Below are experts of layer 7 (counted from 0) of a mixture-of-experts language model. Rows are named router (the router's row for the expert), down (a neuron's output weights, with its number) and show model dimensions 160-239. Each number is 50 + 10 x the weight over its row's rms, rounded and kept within 0 to 99.
After each expert's rows: a language model's description of what the expert responds to. This comes from a sample of Wikipedia text that the model never trained on.

# expert 0
router:55 55 59 54 51 50 28 61 36 60 51 49 45 52 51 48 51 62 69 47 36 52 51 51 62 52 39 64 53 50 46 46 55 57 50 41 49 30 51 51 41 47 52 62 34 66 53 45 51 57 35 47 58 83 65 48 44 58 51 41 54 43 48 59 49 42 61 38 53 37 64 78 32 58 51 44 49 58 71 41
down0:48 52 48 52 49 44 41 49 56 46 52 57 49 55 44 46 55 53 55 50 46 41 51 59 33 45 31 58 63 65 42 62 37 36 50 63 57 49 32 47 52 49 52 51 45 51 44 58 55 57 56 54 53 48 43 44 38 50 48 50 42 48 51 76 50 68 49 28 47 59 27 41 52 38 48 61 62 50 47 65
down1:56 54 52 44 55 41 49 61 51 55 48 55 42 41 31 54 53 57 37 59 46 59 66 34 60 69 58 55 46 38 46 45 37 31 51 33 28 47 65 36 60 75 28 55 41 39 54 45 58 50 47 53 44 44 61 57 47 41 61 42 43 35 51 73 33 59 37 65 46 34 54 49 40 50 38 49 50 48 38 48
down2:47 61 75 42 55 47 43 59 55 47 53 55 53 37 52 33 67 59 65 35 47 47 45 73 55 52 50 52 42 42 40 47 57 42 41 60 39 58 50 71 40 56 44 60 55 61 33 34 31 39 53 71 56 40 61 53 48 46 77 63 51 71 61 48 59 45 39 56 69 46 47 55 47 73 48 51 53 54 65 57
down3:59 38 60 47 52 49 55 53 67 49 53 47 47 53 59 46 67 39 39 46 39 67 62 30 47 40 60 41 69 40 46 33 45 50 50 53 28 47 50 55 49 63 51 49 34 48 61 48 49 41 44 60 56 50 48 54 51 65 58 43 41 55 58 49 47 49 48 47 56 49 65 65 47 34 48 49 34 72 46 54
down4:45 27 40 51 54 47 48 57 48 35 44 53 74 49 39 54 65 36 37 54 52 30 35 63 39 50 68 52 56 63 47 36 43 51 66 45 52 60 53 48 60 62 38 44 65 50 38 41 57 48 63 45 44 41 29 57 40 40 48 60 61 47 55 49 27 54 50 50 27 49 53 55 66 44 50 50 30 45 44 59
down5:55 46 44 51 44 26 44 53 50 49 59 61 55 42 51 56 25 60 48 53 51 50 45 43 56 57 48 37 44 48 49 54 54 37 36 62 47 37 45 46 27 50 38 62 43 45 48 49 53 51 68 50 52 59 56 44 57 48 36 58 43 52 39 67 63 41 53 52 44 47 58 54 62 74 42 35 44 45 60 47
Description: Degrees and military careers

# expert 21
router:54 58 54 52 45 50 31 53 57 62 50 38 46 45 47 59 48 54 66 71 57 59 59 53 63 81 45 64 55 43 52 73 49 52 57 48 52 48 55 64 46 45 54 45 54 53 50 38 54 54 40 44 64 52 59 50 56 52 39 32 60 50 37 45 43 55 50 54 49 40 68 49 51 53 57 43 53 52 58 36
down0:50 34 28 54 44 42 46 47 49 58 54 47 52 64 41 49 48 50 43 57 50 59 68 65 45 67 46 66 39 37 61 50 30 42 55 41 37 64 33 44 43 59 50 46 45 49 49 49 47 65 51 38 45 54 44 58 64 50 61 36 32 42 54 44 44 74 48 53 63 44 72 47 46 56 41 53 51 54 47 43
down1:69 48 29 50 58 46 59 45 49 44 84 45 47 70 35 49 51 50 57 45 67 56 47 63 25 31 52 57 50 35 38 41 47 45 54 60 46 36 64 46 38 43 38 60 44 62 49 41 53 57 67 45 43 34 44 37 48 32 65 51 51 50 40 50 65 41 40 48 58 62 52 49 47 50 60 52 59 60 62 51
down2:47 71 38 59 47 38 56 59 55 52 44 62 44 60 45 63 51 39 50 60 41 62 47 44 12 52 50 37 60 44 50 40 39 44 53 69 49 22 55 70 51 43 51 56 45 42 25 50 58 40 56 36 42 41 51 48 43 65 50 48 45 39 61 46 50 39 54 59 59 39 50 68 44 30 32 49 59 68 50 49
down3:55 42 30 56 51 37 44 32 62 46 38 66 54 43 66 51 60 56 43 53 68 55 60 60 47 66 51 45 43 32 54 52 64 46 50 50 60 49 40 33 40 69 57 37 67 45 53 40 59 58 43 65 53 68 42 65 50 56 31 36 54 44 41 48 30 57 55 45 45 53 53 40 53 49 51 61 44 62 53 55
down4:53 67 57 50 48 40 62 54 44 46 54 45 46 50 56 46 40 44 41 47 46 67 45 45 18 40 55 50 57 58 55 39 57 46 41 64 69 43 51 63 41 41 53 57 71 51 31 61 58 47 44 69 53 57 53 21 54 42 68 52 36 47 54 36 65 38 60 67 63 52 26 66 36 61 69 46 40 46 47 73
down5:38 42 67 53 51 55 57 44 52 50 60 37 50 46 31 59 48 62 52 48 42 41 31 41 75 41 59 48 53 41 57 31 52 40 41 57 43 56 57 60 36 48 61 31 57 57 39 58 37 49 67 54 43 49 44 65 54 46 40 47 48 34 62 52 42 56 59 49 44 51 47 52 63 62 58 51 38 62 45 46
Description: Discourse connectives, comparative as

# expert 28
router:36 61 55 44 34 46 33 56 37 59 60 49 35 57 52 50 38 55 65 69 37 43 41 45 70 41 44 45 60 50 58 57 62 60 32 63 70 50 46 67 45 55 48 40 61 59 54 50 48 67 45 60 58 42 60 53 56 66 32 43 58 27 35 50 27 46 53 63 62 35 61 52 39 64 71 64 40 46 56 43
down0:37 59 66 56 61 55 53 47 56 24 50 47 27 50 59 51 53 52 58 55 54 47 49 36 39 51 52 36 61 44 59 61 64 35 35 64 37 55 42 37 44 40 45 54 43 56 51 61 46 70 63 51 39 63 46 46 50 61 45 67 56 40 58 35 48 60 53 58 49 61 50 61 50 50 72 36 46 36 62 54
down1:60 45 45 51 66 72 58 37 47 58 52 18 52 54 63 49 44 34 36 51 58 63 49 47 51 63 55 57 45 50 57 68 59 45 23 48 50 43 47 39 51 53 46 38 59 48 64 48 54 50 59 46 59 36 74 52 42 54 36 44 50 49 56 39 45 41 52 51 42 52 49 53 54 33 46 19 38 43 61 59
down2:66 40 63 38 58 58 48 42 45 41 48 37 40 56 61 36 55 38 58 63 60 39 72 62 60 57 61 45 59 63 61 27 52 66 58 45 53 46 38 51 47 44 50 56 58 50 51 51 47 45 59 49 55 46 45 43 37 41 58 10 53 63 60 61 61 62 66 34 32 39 47 47 46 29 45 51 58 42 70 50
down3:60 55 44 37 54 63 58 48 65 51 50 50 46 45 46 40 68 50 57 54 38 56 51 43 58 55 50 51 46 67 54 51 49 50 51 52 54 33 52 58 47 47 43 44 38 45 55 64 44 46 53 48 35 32 45 48 46 45 66 69 70 30 45 68 44 43 45 60 32 49 50 63 58 60 29 57 49 44 54 48
down4:54 53 56 35 63 54 58 57 48 79 47 56 60 45 62 42 55 39 51 64 51 59 64 42 41 42 54 49 61 48 42 67 35 63 40 64 32 62 55 53 56 55 36 56 43 55 51 61 47 44 65 42 47 54 47 56 48 39 53 71 35 67 56 47 53 53 41 57 48 77 56 63 47 50 70 41 49 34 59 55
down5:62 80 52 64 49 61 40 52 49 48 56 42 37 67 46 58 40 35 36 37 30 52 49 56 44 38 43 53 49 65 61 49 52 62 61 53 50 59 35 67 38 52 39 29 54 51 43 47 68 51 46 53 51 72 45 60 49 35 49 76 36 42 50 48 52 70 51 59 48 45 53 48 51 57 50 68 38 50 54 38
Description: Mid-word name fragments

# expert 32
router:59 53 38 30 42 52 27 63 43 56 49 39 59 36 40 60 43 59 58 44 57 60 48 48 68 68 44 55 57 41 72 54 51 66 49 54 37 43 38 60 40 65 65 54 36 59 47 50 56 64 35 28 63 40 35 44 46 42 43 28 47 35 47 32 31 41 46 45 54 28 46 60 54 68 57 53 57 48 59 48
down0:66 28 61 43 44 64 60 46 57 59 49 57 47 51 44 36 64 56 34 39 31 53 54 48 34 31 51 41 68 33 52 45 61 39 53 43 45 32 48 47 44 59 37 24 51 49 56 50 54 31 58 67 52 54 45 34 57 38 56 57 33 61 56 66 36 54 45 50 52 44 35 51 62 42 37 65 41 59 53 56
down1:46 52 50 54 41 68 40 31 46 64 50 51 45 53 38 59 26 45 46 63 50 60 31 48 56 63 68 51 47 69 55 58 52 56 55 34 59 64 43 58 70 63 41 39 80 47 43 29 50 46 60 32 68 36 46 48 65 49 45 41 74 45 60 71 52 42 65 49 73 62 50 53 59 40 62 38 48 49 52 59
down2:63 47 65 54 34 49 42 51 44 59 58 48 55 65 69 53 29 47 50 57 45 40 44 30 52 48 56 41 39 38 50 43 46 49 41 55 58 25 59 53 58 50 35 36 56 52 58 35 44 32 65 43 54 52 41 59 54 49 43 70 71 65 35 37 47 46 42 42 48 60 66 60 47 50 58 35 52 47 62 48
down3:37 60 54 41 58 42 48 76 41 50 50 48 50 35 57 53 43 56 63 56 48 34 39 55 56 35 45 25 50 59 51 44 65 66 56 57 53 57 57 54 65 54 36 49 41 32 40 49 53 44 56 48 45 66 54 57 51 47 59 36 59 63 50 53 54 41 45 44 49 53 37 42 46 61 52 38 44 49 54 74
down4:46 54 49 59 39 52 55 64 61 61 58 44 45 41 47 39 38 47 72 55 52 23 41 53 42 56 60 42 44 48 49 35 52 57 42 53 60 46 43 34 56 44 49 45 43 40 52 64 43 43 68 48 42 43 53 62 17 41 46 44 53 46 26 39 54 55 37 58 60 51 45 37 57 37 29 71 56 40 46 64
down5:22 60 48 42 53 41 61 55 58 38 60 55 69 40 46 49 38 66 48 45 47 50 49 58 52 29 55 32 54 52 58 40 43 52 60 49 46 63 49 38 50 56 34 69 52 73 22 54 42 65 55 56 62 51 42 48 49 59 52 53 44 42 40 48 60 68 53 57 46 49 38 34 58 44 60 45 32 56 49 40
Description: Word-internal suffix pieces

# expert 46
router:39 52 55 49 44 47 48 65 43 56 34 48 43 35 49 48 51 70 47 60 51 61 42 60 73 58 44 44 46 46 53 68 54 48 43 51 57 33 47 60 31 50 42 37 41 61 51 53 36 65 57 48 58 65 56 39 54 44 40 53 54 41 39 49 60 56 43 46 54 35 60 55 44 63 57 54 48 68 49 46
down0:38 27 50 43 59 60 53 40 71 69 37 31 35 49 57 31 66 50 27 56 60 67 62 42 64 56 52 55 47 56 52 60 46 38 45 52 43 63 69 59 54 37 47 49 79 55 55 60 33 36 65 38 38 41 61 62 51 50 34 55 48 55 47 61 60 47 29 55 50 52 55 70 41 67 33 63 77 54 45 48
down1:63 39 43 53 51 29 39 56 46 71 54 52 45 33 73 49 46 50 32 70 58 51 61 33 61 45 68 56 42 48 62 62 43 48 53 44 64 61 60 66 58 53 35 51 54 36 51 70 53 56 45 49 47 54 47 46 58 38 45 52 41 54 49 41 50 49 51 58 53 73 57 47 57 56 49 66 49 63 56 53
down2:53 50 49 59 49 61 62 46 62 55 60 64 42 54 38 41 61 45 45 64 41 45 35 54 67 64 50 14 55 49 44 52 67 36 55 57 73 39 66 61 53 44 37 63 59 56 45 54 46 68 39 45 48 52 61 64 49 57 52 61 55 63 64 53 44 46 63 54 58 63 40 63 57 47 59 45 47 46 57 70
down3:60 52 56 43 60 59 37 56 53 42 52 57 42 34 57 56 38 39 46 56 58 63 57 37 55 31 58 46 43 53 54 40 50 41 60 38 32 49 51 56 44 38 51 47 33 36 49 34 55 43 44 37 46 44 50 45 79 60 41 38 35 48 77 32 41 51 42 57 77 54 59 56 49 47 43 44 50 66 42 45
down4:47 50 59 36 42 56 52 29 43 55 65 45 51 40 36 42 47 55 35 63 32 57 33 62 30 60 51 48 55 45 52 54 38 46 53 31 69 76 43 40 46 64 59 59 54 39 48 57 40 55 49 61 47 47 44 54 60 38 62 41 59 58 50 52 49 36 52 56 48 45 40 48 57 31 49 44 41 60 57 52
down5:52 57 52 51 42 51 73 43 39 37 47 49 38 50 41 65 33 60 40 68 55 63 60 47 52 44 59 41 56 46 50 54 49 53 46 68 41 60 42 62 45 49 60 36 55 46 46 50 42 34 41 35 57 62 53 61 62 29 52 41 36 37 56 47 49 54 34 70 45 52 47 43 55 45 50 47 40 47 56 46
Description: Short word-middle pieces

# expert 47
router:47 47 48 59 43 52 33 78 66 56 46 44 53 38 49 48 39 48 65 70 53 57 46 49 69 38 50 55 48 42 56 53 62 59 29 62 53 55 45 65 42 54 48 40 44 64 48 41 50 53 43 43 53 53 49 55 54 48 53 26 42 44 41 39 46 49 54 66 47 38 54 57 44 55 51 58 43 44 52 39
down0:64 46 42 42 45 45 43 59 52 55 59 43 47 57 57 53 59 60 14 56 33 61 33 55 55 58 34 61 61 53 51 41 50 45 55 45 46 35 53 58 45 36 51 52 44 57 45 52 35 45 56 52 46 42 54 54 39 49 55 54 37 57 38 27 52 49 64 28 59 57 57 57 38 35 49 48 41 68 59 43
down1:54 52 65 46 42 38 65 57 34 51 55 46 50 40 51 53 61 51 42 27 40 47 50 47 35 50 51 65 51 46 53 46 42 67 65 45 47 49 49 57 39 52 67 52 33 72 49 77 38 47 36 58 53 54 45 37 49 43 62 46 70 70 54 53 39 46 25 36 51 55 56 47 57 45 36 56 62 57 52 49
down2:39 65 65 44 60 45 52 34 57 51 56 59 37 49 47 42 43 40 48 47 51 42 55 66 45 41 45 44 42 26 27 45 61 53 40 64 45 45 40 32 60 41 49 35 58 52 49 60 55 61 63 53 45 58 61 50 63 46 41 53 56 68 41 36 45 44 63 49 47 53 60 44 52 74 42 34 44 59 43 55
down3:57 42 45 46 50 69 59 47 35 66 40 66 50 67 43 57 39 41 48 48 51 42 63 68 49 58 23 66 51 52 46 59 35 55 59 45 39 53 37 52 35 37 43 66 81 48 48 47 54 38 46 54 43 59 53 36 42 64 44 49 56 50 43 58 42 45 47 49 47 46 61 60 38 52 42 45 69 44 62 50
down4:48 67 35 42 34 72 56 49 62 51 50 44 68 50 59 57 46 47 46 65 62 43 44 51 36 50 50 52 63 54 61 48 58 64 64 37 55 46 39 58 49 39 53 49 49 43 66 63 54 53 46 60 54 40 55 71 65 55 68 53 54 48 47 55 64 65 39 54 44 58 45 37 52 34 46 54 55 28 52 53
down5:54 67 46 54 43 54 52 68 50 40 56 34 57 31 72 54 60 45 68 45 51 51 57 40 63 41 47 62 39 52 30 57 30 48 40 61 51 48 41 50 52 45 48 41 56 53 41 33 36 51 60 57 48 43 61 44 40 38 53 56 47 47 41 53 53 49 41 62 52 33 48 64 59 58 57 40 51 54 47 26
Description: Infinitive to and modals

# expert 8
router:48 49 46 54 42 54 37 64 35 49 48 37 63 47 56 49 56 55 61 49 36 70 59 43 62 45 64 50 59 55 33 53 45 68 39 44 62 38 56 63 48 33 53 45 37 69 37 34 47 68 36 37 57 60 45 46 51 61 38 29 46 45 61 49 49 51 43 49 43 30 61 75 49 47 59 55 50 47 59 39
down0:44 44 60 48 40 52 49 51 54 47 44 50 47 34 53 33 60 36 56 53 47 46 54 35 32 47 59 41 58 60 44 46 72 40 37 60 51 34 71 37 54 58 46 44 51 48 54 50 56 55 63 46 39 46 58 62 68 48 42 59 57 63 53 41 50 48 41 26 45 52 46 38 55 56 64 33 57 29 30 57
down1:74 30 59 47 40 48 55 55 37 65 22 34 56 53 61 46 50 53 41 52 62 44 60 49 41 47 53 45 41 72 50 64 46 59 64 32 57 62 40 65 49 48 52 61 41 47 51 58 44 53 56 53 57 47 46 55 57 44 63 58 67 45 38 74 32 39 42 46 59 41 52 55 58 53 52 53 38 52 42 50
down2:48 43 62 45 47 52 65 51 41 52 52 44 46 33 51 66 31 69 63 39 49 54 29 55 54 30 26 52 61 40 44 31 55 46 47 41 46 46 50 46 51 47 46 52 62 31 50 45 34 47 34 50 57 54 56 57 54 55 35 59 54 58 45 54 46 46 57 57 44 35 49 48 43 53 41 54 38 48 40 58
down3:64 55 44 45 41 46 37 50 46 65 60 57 46 42 36 34 44 52 46 48 50 47 41 70 47 42 59 50 43 52 67 62 41 79 58 50 52 49 53 62 64 77 47 56 63 53 66 43 43 52 68 48 44 49 58 52 47 47 75 49 55 48 54 45 47 41 65 35 39 44 40 44 58 46 40 47 40 64 56 50
down4:60 55 52 49 40 48 53 62 57 28 47 53 62 55 45 50 54 59 62 58 52 53 52 35 28 47 69 41 49 66 44 30 54 52 45 31 41 51 57 36 64 62 42 51 51 53 53 57 38 57 48 45 29 62 35 60 61 47 46 64 46 53 46 44 45 62 61 46 42 53 42 49 43 51 47 54 58 57 41 46
down5:56 33 63 59 47 68 41 62 63 67 54 46 68 43 46 54 44 57 52 26 50 35 42 57 25 35 53 57 56 46 39 57 45 46 45 60 54 42 68 41 64 65 44 50 54 46 57 49 47 52 65 43 47 58 40 67 41 46 69 47 68 47 53 52 52 45 46 43 43 56 42 45 63 56 51 53 43 44 53 46
Description: Indefinite articles, adjectives

# expert 19
router:57 48 50 55 39 53 34 53 30 53 41 47 39 40 38 50 59 58 58 60 45 45 51 48 57 55 44 54 55 60 51 54 52 56 50 59 46 33 50 70 36 43 62 48 44 60 55 49 59 49 34 50 53 54 48 43 46 48 43 45 65 48 48 55 45 67 55 59 61 32 46 70 30 57 54 46 49 65 57 44
down0:57 52 58 38 39 47 49 46 28 67 54 57 64 60 54 30 61 57 63 65 59 48 55 61 37 57 41 57 74 55 54 58 52 47 35 64 40 30 52 51 64 46 46 57 54 51 41 26 48 41 50 57 41 56 48 44 48 59 46 48 38 59 55 53 65 53 77 49 56 54 32 53 46 52 54 61 25 56 53 62
down1:46 60 47 40 42 47 56 60 56 47 53 66 45 51 55 63 45 67 46 51 48 45 49 39 20 51 46 42 52 36 51 51 63 63 49 50 56 43 50 40 48 36 49 59 40 41 66 47 45 55 49 56 62 64 61 40 59 52 58 44 39 45 39 40 58 45 44 37 62 35 56 55 39 46 47 64 36 40 40 40
down2:50 65 48 61 38 49 60 44 63 60 42 49 55 49 67 52 52 31 49 44 39 40 57 33 33 32 51 63 60 37 32 49 55 54 49 24 61 51 54 57 50 52 41 36 29 51 35 60 52 43 53 42 53 38 36 46 52 55 59 56 51 33 52 48 27 41 60 64 39 49 57 35 51 60 49 58 40 52 53 74
down3:39 50 39 56 74 36 52 38 46 42 58 44 49 57 40 54 44 58 60 47 53 54 67 52 17 38 70 51 69 28 49 36 46 42 65 59 51 50 39 32 46 62 39 43 37 36 44 52 62 53 55 50 46 58 63 50 52 55 60 53 37 44 51 49 46 42 64 42 46 66 80 57 62 40 52 44 36 53 45 38
down4:61 41 43 65 46 64 51 50 49 40 60 51 61 52 35 67 47 58 86 43 20 56 47 54 07 45 43 48 43 54 36 54 39 54 41 59 51 54 37 53 51 42 76 60 44 46 60 51 51 54 46 46 52 45 39 46 49 43 50 41 57 49 62 49 60 65 48 44 35 50 60 51 44 49 60 51 68 53 45 31
down5:50 41 45 66 52 58 63 35 49 46 42 54 56 62 32 46 52 44 65 51 49 65 67 52 08 51 59 52 44 45 47 45 42 48 46 67 33 48 49 57 45 55 65 41 60 48 52 61 36 44 63 56 34 61 45 48 37 60 59 36 45 37 51 52 47 45 62 57 37 64 69 41 43 38 52 55 44 46 49 42
Description: Occupation nouns

# expert 29
router:39 48 58 50 39 44 16 51 45 46 43 55 59 57 52 76 67 56 68 59 47 54 56 61 62 39 57 46 62 45 42 55 40 34 42 45 68 41 59 75 46 44 51 58 47 50 61 41 60 53 53 53 52 59 49 31 69 44 29 26 62 49 39 48 52 47 51 60 45 34 40 45 54 45 65 57 38 56 53 55
down0:56 48 49 49 54 42 53 61 32 48 31 43 50 49 48 65 52 54 62 52 54 46 41 59 51 55 55 59 62 62 44 52 47 40 52 58 46 51 51 50 29 65 65 59 56 32 70 43 58 49 51 45 70 47 50 51 48 28 50 40 50 72 61 52 35 34 41 54 58 49 60 63 46 58 36 45 66 46 38 46
down1:53 50 34 48 54 32 62 32 40 53 42 52 55 44 39 54 56 39 56 56 52 57 41 47 24 49 42 45 49 65 40 57 60 47 47 50 25 45 43 62 54 41 46 72 60 54 38 51 57 27 49 49 28 64 43 61 33 51 33 53 40 57 54 58 54 59 40 62 54 47 47 52 55 40 56 51 49 56 50 53
down2:50 58 32 42 49 72 76 58 61 42 52 55 43 51 42 72 30 45 66 36 32 42 40 57 52 43 39 32 53 50 52 54 55 54 63 75 43 45 61 52 42 64 46 30 58 59 46 40 38 54 38 55 32 40 33 57 27 41 49 48 67 51 63 56 49 46 41 64 57 45 63 53 37 34 63 28 48 49 42 35
down3:64 24 50 58 58 39 59 40 46 50 47 54 43 43 38 36 39 74 70 53 61 43 52 44 27 39 51 64 50 47 62 46 49 54 39 50 41 59 49 47 59 38 32 35 38 64 59 55 58 57 72 46 42 55 41 51 41 55 49 53 48 44 53 70 44 57 51 53 55 62 33 50 50 42 46 57 53 64 52 29
down4:38 31 41 50 54 43 44 44 52 61 51 57 38 29 47 47 64 54 39 41 35 71 40 50 48 58 65 36 43 61 45 53 40 53 51 63 34 32 50 32 53 55 55 59 23 52 62 62 51 47 34 38 44 49 59 57 48 52 49 44 45 48 45 49 39 43 39 54 51 58 55 64 45 56 42 58 50 40 44 54
down5:55 52 52 60 69 45 51 56 56 53 66 47 40 43 62 45 41 40 47 62 61 48 63 55 37 52 37 41 63 59 65 37 45 60 55 58 70 62 67 53 42 50 36 63 45 39 39 46 47 72 64 63 58 37 61 50 50 53 61 47 50 47 33 48 70 47 62 59 58 34 52 53 34 42 48 48 68 68 49 46
Description: Table pipes and LaTeX

# expert 6
router:59 46 49 57 38 40 34 50 46 47 51 51 49 49 55 57 50 63 47 75 50 60 51 61 59 54 47 63 45 50 40 63 48 51 44 52 56 53 73 60 36 56 41 74 61 50 43 34 54 59 52 50 55 49 69 42 43 51 22 42 61 36 39 57 24 57 35 71 56 38 52 47 35 54 58 43 43 53 52 52
down0:41 55 56 46 56 66 44 41 61 47 49 52 57 41 35 55 64 46 42 44 53 60 45 41 46 75 62 48 52 67 61 36 66 48 50 46 42 34 63 47 56 41 53 66 35 53 41 64 67 42 61 60 57 52 49 32 49 54 42 32 55 57 61 45 53 45 57 32 57 57 58 44 60 57 55 31 58 70 56 53
down1:42 57 67 62 41 52 54 35 55 44 53 41 47 57 44 59 49 63 47 48 45 67 28 49 28 35 59 45 67 41 56 54 52 45 41 39 56 47 60 37 21 32 53 54 57 53 24 70 57 41 44 52 40 44 60 55 60 58 71 49 61 49 36 30 51 56 70 43 60 54 52 62 48 72 60 46 32 31 54 58
down2:33 49 60 47 63 41 57 57 58 52 72 39 45 48 50 48 45 77 76 55 67 54 57 61 37 47 60 64 53 43 60 48 25 42 53 31 44 52 61 64 50 46 44 43 57 42 39 60 56 34 52 61 48 55 50 43 49 43 59 67 50 59 59 55 67 58 38 42 56 53 52 45 55 41 51 53 46 66 47 52
down3:48 55 56 64 40 60 47 42 43 46 46 40 45 56 43 60 48 55 50 51 50 59 54 52 48 48 62 53 65 57 67 42 66 61 62 41 57 52 57 64 53 55 49 37 47 45 54 40 49 69 58 45 62 69 60 59 54 65 66 55 60 42 54 53 33 60 60 39 52 59 53 52 44 52 50 51 43 32 61 31
down4:46 59 65 51 53 48 36 58 44 58 59 49 38 53 48 40 61 43 54 29 28 46 54 52 40 42 67 48 44 43 50 40 68 46 58 39 51 47 68 57 47 43 47 58 43 54 65 55 48 49 48 55 43 41 57 43 53 71 58 45 74 67 57 37 47 60 61 18 63 59 48 56 53 68 61 44 48 51 58 46
down5:50 52 47 56 52 55 67 52 63 35 50 50 63 37 51 52 55 49 64 38 40 54 57 53 36 51 51 47 46 58 57 41 45 58 44 43 31 51 48 37 57 64 31 69 41 51 48 30 53 56 73 46 58 36 50 61 50 81 48 54 50 57 48 46 76 53 60 51 48 52 56 61 67 53 49 56 39 50 45 19
Description: Demonstratives and determiners

# expert 27
router:49 54 36 50 35 49 40 56 57 58 58 55 34 49 58 39 59 72 58 60 42 65 50 44 68 70 57 44 64 35 45 65 61 53 32 41 55 31 37 67 33 44 57 50 47 66 67 46 64 63 40 53 61 49 61 25 50 53 47 40 76 38 43 45 55 52 41 37 41 41 65 55 32 59 51 42 43 52 56 42
down0:75 33 37 46 41 52 37 58 46 46 50 68 53 52 45 48 40 48 52 55 65 36 52 56 46 62 35 56 45 50 32 60 40 52 50 23 33 38 58 37 47 40 42 37 32 45 51 50 51 49 53 47 43 47 47 39 48 45 59 57 65 55 38 45 50 53 41 51 52 54 44 41 57 53 66 54 45 53 62 49
down1:46 56 45 52 66 50 63 53 44 43 42 57 54 57 60 47 44 48 38 69 51 51 53 52 49 36 52 58 40 41 51 45 40 54 47 52 61 48 45 42 62 59 62 46 50 30 63 46 58 54 47 47 62 49 36 52 56 46 54 22 42 35 51 68 44 49 42 55 40 58 34 55 56 70 40 66 48 45 48 39
down2:46 48 49 40 53 58 53 48 39 34 64 72 37 35 36 38 52 39 56 59 46 38 49 50 68 47 45 35 63 46 38 51 56 44 51 42 45 75 57 48 37 33 59 50 67 50 49 42 54 46 63 52 46 48 53 33 62 59 41 49 47 55 45 56 39 53 46 69 51 51 42 44 54 54 52 43 51 66 47 50
down3:43 38 56 53 60 43 70 45 57 52 40 32 52 57 31 58 44 51 52 54 47 45 66 58 63 41 38 51 43 66 53 67 59 43 37 44 35 56 71 59 36 61 43 46 67 35 39 31 32 37 57 57 42 46 51 37 31 48 41 57 61 70 35 50 69 35 44 38 35 56 65 64 40 47 50 36 58 58 44 45
down4:47 46 47 32 33 47 54 45 62 53 46 41 55 56 58 36 66 55 52 60 47 39 32 61 60 61 34 58 38 46 39 37 47 55 72 44 61 67 52 73 39 59 58 42 69 67 46 64 56 41 56 62 59 61 32 54 30 45 49 47 52 33 73 75 51 55 53 58 57 43 54 46 44 58 31 53 54 54 40 31
down5:37 48 53 43 28 38 48 50 44 57 44 53 55 48 53 45 58 52 43 52 55 50 47 75 61 56 48 46 37 63 41 52 41 47 57 62 30 62 63 41 37 51 52 58 53 44 56 59 28 52 46 58 39 52 42 47 40 38 57 67 52 53 60 45 52 50 33 66 66 59 34 51 33 65 30 47 52 51 46 33
Description: Field and genre words

# expert 25
router:53 42 56 48 41 45 27 54 40 57 62 60 46 52 42 64 42 72 56 75 48 54 65 54 80 50 58 57 52 42 65 58 62 52 60 49 58 50 38 64 55 64 60 44 40 53 53 32 44 68 32 54 59 48 45 41 55 47 36 39 42 43 48 41 37 37 59 56 63 25 47 53 45 70 59 27 40 46 53 50
down0:49 39 45 40 36 37 38 35 47 48 67 41 38 62 44 46 50 52 36 54 43 36 49 65 63 42 45 60 65 66 55 59 61 32 52 59 40 43 62 39 55 53 59 36 54 48 43 45 43 42 59 48 51 50 66 58 54 50 44 60 50 48 58 46 55 47 49 50 53 44 41 51 56 52 42 41 49 54 56 34
down1:49 68 48 80 31 57 36 34 51 44 59 45 44 47 68 39 66 55 43 45 58 36 48 37 36 42 31 50 42 42 37 57 49 37 52 69 61 52 41 53 42 48 68 45 43 43 63 60 67 57 56 59 35 53 52 59 55 46 58 45 41 51 41 44 49 36 43 56 73 84 61 43 46 36 53 52 50 43 61 41
down2:53 32 51 47 35 38 50 44 40 38 50 51 52 55 53 65 46 51 54 45 67 54 60 34 45 50 51 59 37 36 20 52 57 65 53 62 48 59 58 60 59 54 42 65 62 44 43 44 50 43 54 50 46 40 38 54 28 50 23 42 42 41 68 49 55 46 58 48 67 52 55 33 47 72 34 50 46 51 50 58
down3:51 66 53 64 33 50 58 45 64 39 60 49 49 65 45 41 69 45 58 65 61 33 55 56 48 38 57 56 47 62 54 52 45 44 45 46 53 45 35 55 42 37 73 54 53 45 62 40 26 74 31 37 42 35 32 49 56 54 55 61 44 42 39 35 46 39 66 59 63 31 61 46 40 67 52 27 38 64 46 61
down4:57 41 63 46 41 52 34 24 52 54 63 49 50 49 30 30 39 44 58 45 60 50 56 42 49 62 52 56 61 55 46 46 56 44 52 52 33 41 53 42 46 59 47 41 41 66 39 63 53 55 36 37 54 41 55 43 41 58 61 57 67 49 50 49 44 62 57 58 40 50 36 49 54 55 34 40 57 59 49 41
down5:69 58 45 23 43 73 63 56 49 45 40 39 68 72 51 51 53 26 63 48 57 40 52 47 40 49 65 47 45 47 52 53 56 56 57 46 51 53 36 47 59 64 35 64 64 47 54 36 45 24 48 41 59 19 32 49 48 48 54 51 51 61 53 30 53 42 67 50 70 37 60 31 44 70 52 56 42 44 40 53
Description: Word-initial syllables